Experts of a small language model.
Experts: 128 experts in each of 5 layers, 64 GELU neurons an expert, 4 picks a token, a softmax router, a shared expert of 128 neurons.
Below are experts of layer 5 (counted from 0) of a mixture-of-experts language model. Rows are named router (the router's row for the expert), up (a neuron's input weights, with its number), down (a neuron's output weights, with its number) and show model dimensions 0-159. Each number is 500 + 40 x the weight over its row's rms, rounded and kept within 0 to 999. Numbers have three digits each.
After each expert's rows: a language model's description of what the expert responds to; "comes before" lists some tokens at least twice as common just after its tokens as in all text. This comes from a sample of Wikipedia text that the model never trained on. Tokens count by the router's weight.

# expert 41
router:487527538529471506484551454559465484563474563487448521496503458467475518493432442460559500510516506469534522541498475530471493479492524525560461394499512552544475430532512512459528519571480519458492571467476479487503550530541512516523523510436510491437512472535509460455441536561525468472492538487439484462441434446427537498442520505413499540501549507473511560480490601537545464444448453548464480488517566509477495485445599487493499517497506493590442488529419528486447460496546595
up1:495494528497514469474432551498521509526527427501468496486358434505561460499505544474635484443494473537546520512575503556532505515471496460504467506509555514511501463523457508433519506567594509444531440530526519461492460522466514557489525497560504486485521504512506466432464513459473470512537496485504457442529452496522581493431479526473512490514469477492535475468498448497523496473532527496501512503556468489472486611440575499395519521526509517402475514535514417470544531469440440
down1:451453500507507531527488499489520508422490549499462462487543537467528525582516484556499545522532477496506476406474557508457495468524558475466580474565481528454466528507532437540574456467410493515466588497478528553481588461505466541518588520501420506550467475450489485542524439503491502466509550513472533547459467457463498506585527455476426492551488498582446507555429490506406527539437546424448490524495525435488540486506504459530488502496532456456566493510512538525495493512524546
What it handles: Line-initial dashes and field labels in infobox lists, such as "- Born:", "Personal details", "Coordinates", "Succeeded by".
comes before: ":", " ", "==", " Died", " Born", " P"

# expert 52
router:492552540541478495535585472504581440493490540493509518496475496463518496503491479492482528452562482473478495555545489554480482470439414559567519531558507568477483475477509529467523595468457523485575514460481489505506523519454388558502466524487425435479546486537438477457474524523519505457539477446509555521490531536432553514579492421442524512516552525508562593463441511492511439473504478477468443483528515514396488525459530480540531519437464405497500455499491518510486522479556536
up2:489495487465498509524570500535480439524506486453444464465525506511462491466541521495509479513462507462449567436511440452491471510545497541512512434580542506496495438507461459511462537473487438495432657501492473520596535573489560532466448458479443540467514486492468457490493500525505489464536464569452563502414522514446562549545451438531480580545490500549546493432532521501518458494469501493498611542464494491542550458536546528473462482501477474511511474480481589470498481475446515
down2:543537481515560509532450484536450497520496466510499522557487531508561562571511476447528468467489477481409488567533504501466554517484487452537517535436471480479511460484482473438560489426549585497453484534513523468429517500566513538528550527544481470414484583584462499501536517554492515515448499469543545465482515526513564510520536533446479474449497465465516422460527490581480516485460416494525466488408532461462422415472556499479511477463524527545485514512531613523503458509464530
What it handles: Last pieces of cities, states and countries, such as Tenness-ee, Minnes-ota, Flor-ida, York, London, -shire, -ford.
comes before: ",", " |", "\n", " (", ".", " and"

# expert 50
router:487495496527518521502465542481481484574494546492511495464483434471459510504491464518598523449533424477551528523533502520474560501535450526472434525499491521552490480526491544497531592519469464466550501504526503599541575556513429519506431577496434459452552469528525542483510514549515452436451509494551548392544433483511519482438448467492470487501522557452532513508493527514516429444457449526452488525599464504439513529478525495515563523466469475463425475551464500436457504512576504
up2:461504536493489476504551438525496444466425545578402449484491453467541534513438484485456535457507452500490509527551430552445498539513519479531473454574513525538453510547520472533552498505442492502531553454414486470495533482546488521596518520476382466454511477533487484485445491503548557458438466497436526470431570483467514446533514436492460547519602532543540504499494531564490515484509513498450486456515599538502540459491488531539527488461466458554487488526509537504494465455479568
down2:537479528536526470560507437507527503460480489530493532557501523445514490512489450497479497476500546560580520461490490566454477509501482444524504515417462467464492528466520446467546483537538527513473477498524531550454396464489526528494463554481600435534454532466506500449559500467585490559498531428452517569484473489464610493550496509526516581480464470514482526423405472562526540538473422465498452481489485567492506498549448521422479489538538528444429539478489480477569519466495477
What it handles: LaTeX symbols like braces and backslashes, table rule lines, and sentence-ending periods or semicolons in formula or gene-annotation text.
comes before: " ", " —", "\\", " The", " x", " \\"

# expert 61
router:504490528522515460484554501482483442488512547546502534522427478458489567514499447490552510453584455429507588570512469529416522477534425549542471494488497569519492437534518503533518617538486486493562501451471511506569525490505430533520410534473431445492505498488477461475504559510554519453414500444527576479442512487517541472488498420484473466513537545447502510481421535480523482481479473488478497502610542555451471527474540513489531506483452446552517518522433480509499484526562489
up2:525479492509530562460524521541469516575506456475512409414456448498465547456507581531559518545579433434591502490490484502502538547447545468499456507453406439524514490461515494519481540485488543464523529529525545489543514464483568559485518445433521528548489481475558530467522454532491440535497457491508406495502437500488510512485399516476493466485453525512486511524556478466530517431518526571446520524560496533507443579520526518459526477448457534455548515515530529528480555573537480
down2:471467507471578429493491531528487446562486531463487481492479491467466465482495570495439458501548530500477433534554430460567501517485486549446477516434566515533455482514476494474551502510519524519468436452494456531537636486490483492512494538391509482544550494581469488547524571586444507455516518540530456507458552498473507484529535483495481572481505471587431487549498510545601536536522498512469487572483479536543498442513451504465526490554494511495526526435422482500522519429485476
What it handles: Endings of country and personal names plus spaces inside table cells and lists, such as Pol-and, Alger-ia, Aless-andro.
comes before: " |", "1", "2", "3", "0", " |\n"

# expert 5
router:491528543504462418523508439517480493491448564559462535434453492492516517453500479518501537479557457514565548536598477486419518472430484552493464522485507537541493475490508522447544576640509504473567523508460451510487505498521469473506464498513490459427543484517452488477441543497558435489493523437468563453474536486460472498534484421464456539538512521467574525549452509525533501440487457595477509489509477544499508501434520472560485547494477492508472418591487497488436464436492499
up1:456521474503506434515569475561474514511493464565547534456567525492469467443462517396558518492589476502451495491540530525405456488491466523479519518523529503583510486614483488494512530598544561504491516545451498544529496460499493502493477458521505505459400387526527509490489513493502555482540510412484603498477515477519438538496520529413421481538492512527512495501485544518433524481498473516497471536470419510516511456483544484522524511457512439491401442506516501516508520448506494
down1:464481517498443543517463529519530579542505485546433482494503509507384530521535416441564552473457523478530516484492433539509518578523486474532476561524506503488494489495452507518551418397555518455507563580520517414499494469450507515429474468517457579458532444485524492470464549595495527560495484525502462490424503495493558486490420487466426553499537552464489493533531523470525486552476463475527459437487456423556577522482520488483510493491523498537475534495498567517495469547524527
What it handles: Commas closing an introductory phrase or appositive in prose, e.g. "In 1998, after", "Census, nearly"; also section-heading endings and sentence-opening There/It.
comes before: " the", " he", " and", " which", " it", " but"

# expert 44
router:416522496524482539508550466541476476605443506460503474454384485477430503521470449471612513500506463494513545516504492542467573527532471498496479419532480541550459519508530540493472525512497526455562515532522455563542605520492484549569458521515482486495519445496532501458479503505530479483448445416491568456461424506466540487507451467473488489488499530430505507481493503532519472520442473529458465492542492559482451567488593515484540543496493426497534476581485490564461482517585525
up1:465618538525477488463527465605541474528468576489490530460549419473502495486459475471513592484503464536519549539526509574495525512480465511501453521507527518551492451582558526477526542510479453430519528512496497516531520516561488576538480545519482539487518458515463473411447545570555503484478515552515532465500508473488503519443465434481473536476554512574557557493498525563465492405447442541424486467540543562473580545464512524510521501473458520471466473504500493511455491454499577
down1:461516509485484511469492497512565519469502412510462475538490491547518512469450505560437492490525490521543494486488458527532506533463487617443529437472445438505499506546448500504521488503586489585381471488468492494488501523501487486500485539575552475533415476501470511495477445434488522490528515483538544515486507476524445528444457502483465546564491456617543548495485541557471468508460580508513505480524499431508530568534500570410522490600552417547476512427511507511509496542462497
What it handles: Prepositions after passive or past verbs, chiefly "by" after designed or led, also "in", "as", "on", "against", "among".
comes before: " the", " a", " an", " his", " \"", " well"

# expert 7
router:464508525548505489446528546508561485529424514506506492501491453411520515509429489491517526450565465475494560505542498532460560430481469539520526446518528587526478451523534514508540534524478440468544470519480518567500564543522445521502478523508475504489611517490430441488533500549530492386454531496490538482428434508527486467528492451405481488515508500451572504504487569491540470464473438474498476449551526560459497458505496488582536497513419435510485450601455530495459498495548522
up1:476532491512437531443502488583544468516431608465456528487458436416485507495420483430467569461460487512559552486502485504528526485481500539492531525517445526590524572546539473511465516496505494540501471496494459461517506544521507516524519538484475473506545484536481507401472538612501547525478484489475450538533482427449462511505480552466497534490540524573538559559538495547467496509446497572452462487568543458500535542522479509475532472501551465546421511450557450525439445442494531
down1:562549488460551436434464521490518522505522445610476494525508457567494520531463518486595487489435542477391440530535596514455538565467516523548480534468583502454492513492414475497556372481498556472489517499510484452507482500492525587497523464517562495513453555446480467493547529521436425516562493483528519506424460469538491491521521501467475422482494483479494504520479483535555459498535506528513520479462503485457443479456435479548534515495478502442502505533540574520510525469526474
What it handles: Row-ending pipes, table separator lines, colons and closing parentheses in Wikipedia tables, sports statistics and infobox lists.
comes before: "|", " ", "-", "|---|---|---|---", "|---|---|---|---|---|---|\n", "|---|---|---|---|\n"

# expert 42
router:418521509540509455512485489524550489560484507551496504433454478438425559491435498512518509533544399458507519513528503519473525460511456509533457485489476545524479459575592546496500550581469489465623567464494470526507578504524428575579460524501491527492486493500482448503496472489550505460481487484450555483509466485482551522412469430495442519535512552403461504471471502533479454467458499561497467478536490497498526528484587502574479552480467460532505465558448509556473470524505522
up1:466497507601489484428515527551560503523488478453488536463449446459530575563454513465451492495468584472566455502489499544577572543523495423525543517533532521530541534549487481491506532431569572535463438492516494560480509589489542503499478490493467526497478526460520466523487507500525427485473480497543560510408435506416446544484452515462547536471470486488495475603444491544488571554547532434453499473517599502514445512501489499481506473541491487500534506469539558511525481544498504
down1:469510498467445525480485465512539465490511466425433525476443493426510562503462577557622516473561469477424482521544507520500466550524469479531474569501424487546503528378520480449531501489553437468507508479523471453539517515522561500502559548589505481505574476412518419496523468523537498516477436513510529502594508439465555517493461470457463482544484525554520475488545490531462482474500526465520485481539454422486545511491485487537512506494525521451519515461445530514512484601503435
What it handles: And between listed numbers, and digits, dashes, signs and pipes in stat tables, e.g. 10, 20, 30 and 40.
comes before: " ", " |", "0", ";", " |\n", "1"

# expert 29
router:432499551554512464472544526529492481544475487492470464467444460460466563474483505477526517472497392451559546513501513529414487393503438517525533478521515534527512454487529530523545537520433523470531531506468471534513592464534421545569512466466447502492524485594472445419513461571504483431511509386562533484505461531525492437469451453448524491508548534455502544448505524497574481520481476495467469493527497513464498557481533515561529525449467473527550459537545527540497454484567505
up0:546512509496407548499473433561578430489471551508485478506520440555464501399475492498462509554461504473461500524531487543507523442414521467486496418548456517522455463473586559456552520517451494475532525487433523492500573500517441535500436593435465436492496471542476525485441544490538395479523553503503462477457506459504446462532538441526519547527498526527513544497499486544490411442466489525456466524491478540487542495467509502562531523539517475473525547528535500478419518442539496
down0:529484453457492517496499511551496536444489556526550467516438536530526547502507494472458554451519489584503530416482542542537471443497469554504555492486494560546580569500429410474457483478507458526491526509496524447509527548550520417511549538465517508517501435557487487547500473494499511531465542549440549514514542522425518523520522456493576559400474498523503490489506556510505513586591508500426489554473535479530555470482481538508497426444499502508518516504498390553456434454450508
What it handles: Digits, dashes and slashes inside number sequences: score lines like 3-1, year spans 2024-25, ISBNs, track ranges, hyphenated place names.
comes before: ";", " |", "20", "1", "2", "0"

# expert 49
router:498505564509522488425530465502466470526512517523406509496484473455465545527495495467556507550547479457516520556542460538439506482524469541544466403475480572505493486478575528489484517536489516473580529439439452492500612517506426541525476535491493496466544463481526498478463483508555451451505492428530595451451517484498564506478476438495478516512522537412567540518474499491575503459394483544463447519580530545458463495484614483470516512501437467512512488508457513483461464512531529
up1:514490543467482538440481529463431550485524473462518465549419474512497463538524455472524491509437495539496489468533494578433542500559491520551432497574475596476450466515549475490524528501530415505454582494511499432503556524463524520527521522457483506500484517498489570499420499476568573434526520526477443567559526538459558537483494493510516499510527534548489562462396577498462409405529461484474538493468486530469434518517481491476545497448494462523466509508470519424526513508498567
down1:479580461528560535558538532532537501496504475508516545474490438461479560465521584525457504479498521511509491551488598528390488515602535421461439454470511497517522605490437464507480474589548511482526533540528475480553490474458486462473504512469495580456540531542478453506496470538454504533476414487471484455484473461490466535474405503458527547513539464496486499546546511515544565504608513508492485440570482470458522498486472559500462470540530454533509501460496450499486455463543539
What it handles: Closing parentheses ending asides in infobox and list entries, such as (age 32), (acting), (died 1386), plus name starts after pipes.
comes before: " |", "-", " |\n", " (", " –", " |\n\n"

# expert 31
router:506487519519535487482538501498548446513526518522482478478441473472494555511488486538554509468560419403505536553511493527477505438518443588560515515547443549530488450492521551476523578533492519477556573463493437501506582487498411569532444542502446501488577462474514536483479492513548471382491470448499581488510496509480522500546444424508494507509534552429531518482447500526537437516463472498475471509588495507437476494448496514512519528437424439511548449540457489537478481500567521
up1:447502519482523523497560490521438446540482588530491435473431484440451571494462489448480521544543471549487500515508505542436568516478507517532459433596467503547518497534570506534513505556481450430581482505504503474542574540483563471568471493464486482549482474503431476519481558490491459480538503516433490490502526496357497457500510479490583567533556511510474540457532509521505481476550467523479482480504499533465558549534518439434508553526533524550443463557468465464506450430516511
down1:424489556465488505507490443511572538510481493536458510456528538484462519430452491482539570485510484442550489435532471530414461473441558464510559509458474470451467535518497536443462527521587469497525513490469515507509471479500483468507546480413490574491540449433520472485551400545504544454569516540558522561395472524495546581493463483587471527552469534560557447574542479530484463484483492456527467449443511458510513453512503492481557519487460463489518449507535450491471519529496541
What it handles: Route numbers, year digits, regnal numerals and closing parentheses after names, e.g. US 67, Henry VIII, incumbent), 1848.
comes before: " |", ",", ".", " |\n", "0", "–"

# expert 47
router:448507457535501484569548439497462482537470514527506524495480495407461509480477466443460570492505421492509474552525469545475502447465476488572487442537536543596477440508541535509531536601530450440516515434478428506535525528527472503591529535532511515458551449513488487492464544483498524451538506471467525426444542410488494548507495457474494522569524531448486589497441578512482487424479476533528469499490494494423540475466558512516564522485471474504484467556405532475477480496480540
up0:517535540558430539462539541509559490455453478479500509538458494569456502518503468520602496443502520503441508531549514502527512458555459452533578550520537501457467487492453494490523502470523514516504467519507596543513550554502484536458491519494442416519498527498409480473519543497502500426507504506447500571506478555547473504556500499417503491451542475533544500546482517490540489556486458474495463492523554476418476476549390510491449483572478384491500482461512511475454613420499501
down0:467540544528489480494534498520447540487473518546498496542528429567534448433487504418509473498482506506572466647463507535471505471486555484514584514480508523489493468491456490493539583508501488504514479497467430437525534464499534562521502447446471579447494498447558426488552559486452447484510515501451511419531544534480508540522500473492556461506507426497598433519541449517482444444453581490496448552522490493528469500501526435516537514454509545576490464481431477544473519498503536
What it handles: Opening quotation marks and dashes at line starts, table cell separators and values, footballer position codes MF/DF, and Preceded/Succeeded fields.
comes before: " |", "The", "==", " -", " by", "In"

# expert 58
router:494499554494505481511542511482419461495492534501506481489421482445465535546481441443598530550499409445544511519554482565441597503514474533534439450528526554524485451494549565482511613529433450468547504499504488520487542486487488611520464584524465472463565514555457479484514499523504476451474520411493548478535502467495504471508482502454512524482530524423536547488374468487520451503452498520462495501533512517459468578494547484492506528484487445510486489533465491492431459492525536
up1:532523539429480482436473499501504492561495487474504554515420470470508479537505490445565497574514407519537517495501444492522403548508532465514432459452549509513466531499450444482585511464451435501456455496418510528543480525438530540490545546523509530533501551520508514459455510565524454489515479423615503497425499505466574424536439560509572572501483482513564521444474527458435570493544514507536480528447511544488443556525493458478454513480488535484533534489524532527507501479501485
down1:496421493468462522540474451512502495538522520528528461510442531507480559509472547456421484515505418487539496580500472484461541514530514549521548469508534560480502483534500514466479518527567480434540594463469515473473469417506510467485489545493527493443463457421541510602443475471510497430538549496559488519441508452489424445492521544459509479495411467463564485616474459563495476414539520467494496537502520512519543503478452493575549495467570496479567535501503469431471526475541507
What it handles: Table-cell pipe separators and word endings like -est and -er, as in southw-est, larg-est, own-er, educ-ator.
comes before: " ", " |\n", " of", " and", " MPC", "1"

# expert 34
router:452487551524498492507539492491506453556515497504441514508467456443494552530471502483553508452485452444531544498511512599429491466465462528528490475533540536505502469472526527521513580536467534491567484419476441525555567505514438523521451498473435445507499484517506473482515484558534505472505494450545612478488515491483570427473407444484513498493539545452529545509487541469589532512426454501476426519589498518414451546526562479510548489418402535520514484500517507529493472480564512
up3:449533518511503486555513464523479530442490490489479570446458526468398535449569585547543462519473537504521478483540470478493514487443478446520511498483422519446532511472501460462488593447540448498520501492494481575525500496569464598509475508492488505464500520480528532455460513521606443555471546460539534560515539509520522475502477480551412563538501536539498538509484471480465457582469493519465556516521412487467557441480445569438508489516579539450495446513483538515499506416504517
down3:527426547504508430505484466531500458533457459483483543505509425454476465457499531522484450578482504454571583531468518502495543521466565469475499492425490508524493465491502504424501518560507412502473521586465468556457497458533587543495508469526528466453493492538499480483557456552498446524516588560486456455453481461482452450520535523489574435531440460520554537476458442536507467461516490596494451584548483454506484510520608535540544498513536534510538509520503468515538506434523491
What it handles: Syllable pieces of Korean, Chinese and Indian names in tables and lists, such as Hyun-b-ok, Yong-de-ok, Zi-on, plus stray letters.
comes before: " |", "–", " |\n", "/", ";", "o"

# expert 33
router:462510533526435470523544495528542469481491522481509513475417469479458570522516397415553506461508510462517551557574501495462514474463476530517511508535503576525472469554496537482573521543489457458631482485527527546529549537494477551501497494503416468455575492516471486458421526505558474413509432459503511456510432436496522455561495484454512543480517494471547608562463540514479497499476516553465483520511507493452481544473541536513516554496474441498460440487444497506473507412530519
up1:464493505601464453416512440533484449471465528574479567515553502549501522503488500477466501453489495483492515549537429532555479520465525443560581462529542566508453482509489509506480555455469512487503536442470410514582547532508386509462455486480498449481561406519512437530548498484494545432520443524441532578549483506492444451543525479527453591515506536474556507510421506474491429487500452524516521485487536492497494484494516501530505491517493476501498497512539533581444519418495538
down1:428548464446484492519423461492493445516458560544499601524511568439465550438534447453530493582555505467605523529531503511562559430466477428508512440459482475497492493577515516503455504543498402384572493565490521520534522565537540452539467508466459527468538533497504560490427498524563436460517509476497503496502519509453472476488466477471467523489472454440510455550555549492508513494499504503533448491499548522518491520487510504481532526456476480448486516590522445462477493481472480
What it handles: Periods ending a sentence, often after plural nouns or names, plus plural endings such as -s, -es, -ins.
comes before: " The", " He", " In", " It", " This", " She"

# expert 15
router:489506533517474489481537508501461486560441504464453439517519477505508519452476436433579532505508426531538543498501501492512492452486439565476498445495515596520465490472538537479530538495455446456538489489482530527527517575502471546526510510483486520444560489545440447468509518548524505494454518432531521460419394474458542501474432489462509535497526536414564555466446562525527427511492457567490485453506578598492497528519553533527524517503505493490426532596448531462470495429551500
up3:503540441475442557556476490486478484475419547492541525500446500472476482454516426463508508517470475490532477508544472482536475515536491537523403519522476530489422551513471558422548495440522489475540609502494535480519504515513499556517476617502512504480494498435478516540491465514566529421482490508519454483496489467553558548479459516543434501518478497460507512587419480617520450541515491547492494531499462599540521431506482492427448527490532463466435533488421467474464528495535530
down3:459525468495475497465539477499488427486519438497533457524533472440514523528503497462504516527481507457587545544453463473573550556506509433521534500486582525479533523421500498536473525534490563499462488484417472440488486512570574502469523468510514503513546534503566540429490507515459544549512474518448499566602507512464503487578563432570607460476486543492551484474465484485422458520448584522480498484466521463561472495506444565434474478451461521472565499454471527530467468538506532
What it handles: Colons after infobox field labels such as Career record:, Website:, Repealed:, plus prepositions of, for, on and -ing endings.
comes before: " the", " ", " a", " UTC", " S", " C"

# expert 12
router:422494508558479488516539476546475467531472537482488537449445462477489527470468465400492521473509442486499560539505499507484531443467418536514519503527562536563485453559618538492542520605486506430505497506526460532539497499504448499563501521481476485419582424607494506442492528512521514467482524473552540423519498467430511488535445424480489525491500515433526554515448535518518525536497489558483482507512466516499496562449551517518519544462466421501440431548488475528442470471518514
up3:534475537448470480548527455539560476554490480554521485462442481466481475470516466449611502476511516569454530467508506505503552466468459440508494500489603498452510509514461484414528478511479498498588459453512616527415465476492458588546529450541462476557481456429578527495497486515498520569551510500543467586510457536498516531495470512560501513485474512447530508496497480517482547512531544459497510484505532485509428590503437516451512483606523474474515585497555504531480498539470474
down3:438491538438524421435460521456529473464561517498475440456445486460468532530579432499443473540592493453546509479477480533505563490492509492440402493567457479487467594584488484475536503504521468437518420601511480447513550525517516508479428525497500471507523459504523520444484493513471529547472497487510523531511498503531535515511527513482670528531491498533523511523514497494454508546521502484513470593491541499525531486545487510475497519430478564470489531505505412511460555526545497
What it handles: Digits after a decimal point or inside years, dates and figures, e.g. 1.5 million, 9.5 kn, 19-82, plus million and List.
comes before: ",", "%", " |", ".", "20", "–"

# expert 27
router:486520515537506474497592478493526459548448475484517511516517459479492509526426557537499523450519494459501518574555517573415522502501463439557503496500508548507512429536497521544513509539469503495573484430511438465542495492555407551527469473525508471472540464584483509466520517501516455481503481464479583499445475479504528528463441403481457542550540527448532536428499492487527437491473517488471445441559488461448456544490592490560533510468450516517472375548445525454540463536498531
up1:492498437495517434512522455505527457477443529481502445541502419535553517517515470489534531453498502466529496521529520552471490583511480475488511575474553475570501383472506500561587415479458414498432494516475451503473511556510485459578527547454526490501453482514492516427549530472558495482410514484505516500451443489503542572514476507560452500508494528509571463470509586531501447486563514510512555499511526512479487476603509535581533484497515498485532454434519555465546424493472455
down1:571513511535483457482546523551472536478427451491454460504549477473492523599446493487480499515570523487477478520492465404438597479489464498449485537492514552471476554496556499478550441495457551474553491526470533514442507565523557484500464514548525511442532527476466509510533423573429511485472584436567503480572501506499504493559447482473543536532452538498518536529537430466482585419489478505505477516570498445485491402562474542497440506525500479491502483492515552438544528508510452
What it handles: Word pieces and dashes inside sports and election result tables, such as Tier, Votes, Date, Round, and score dashes like 1–0.
comes before: " |", " |\n", "0", "als", "1", " Pe"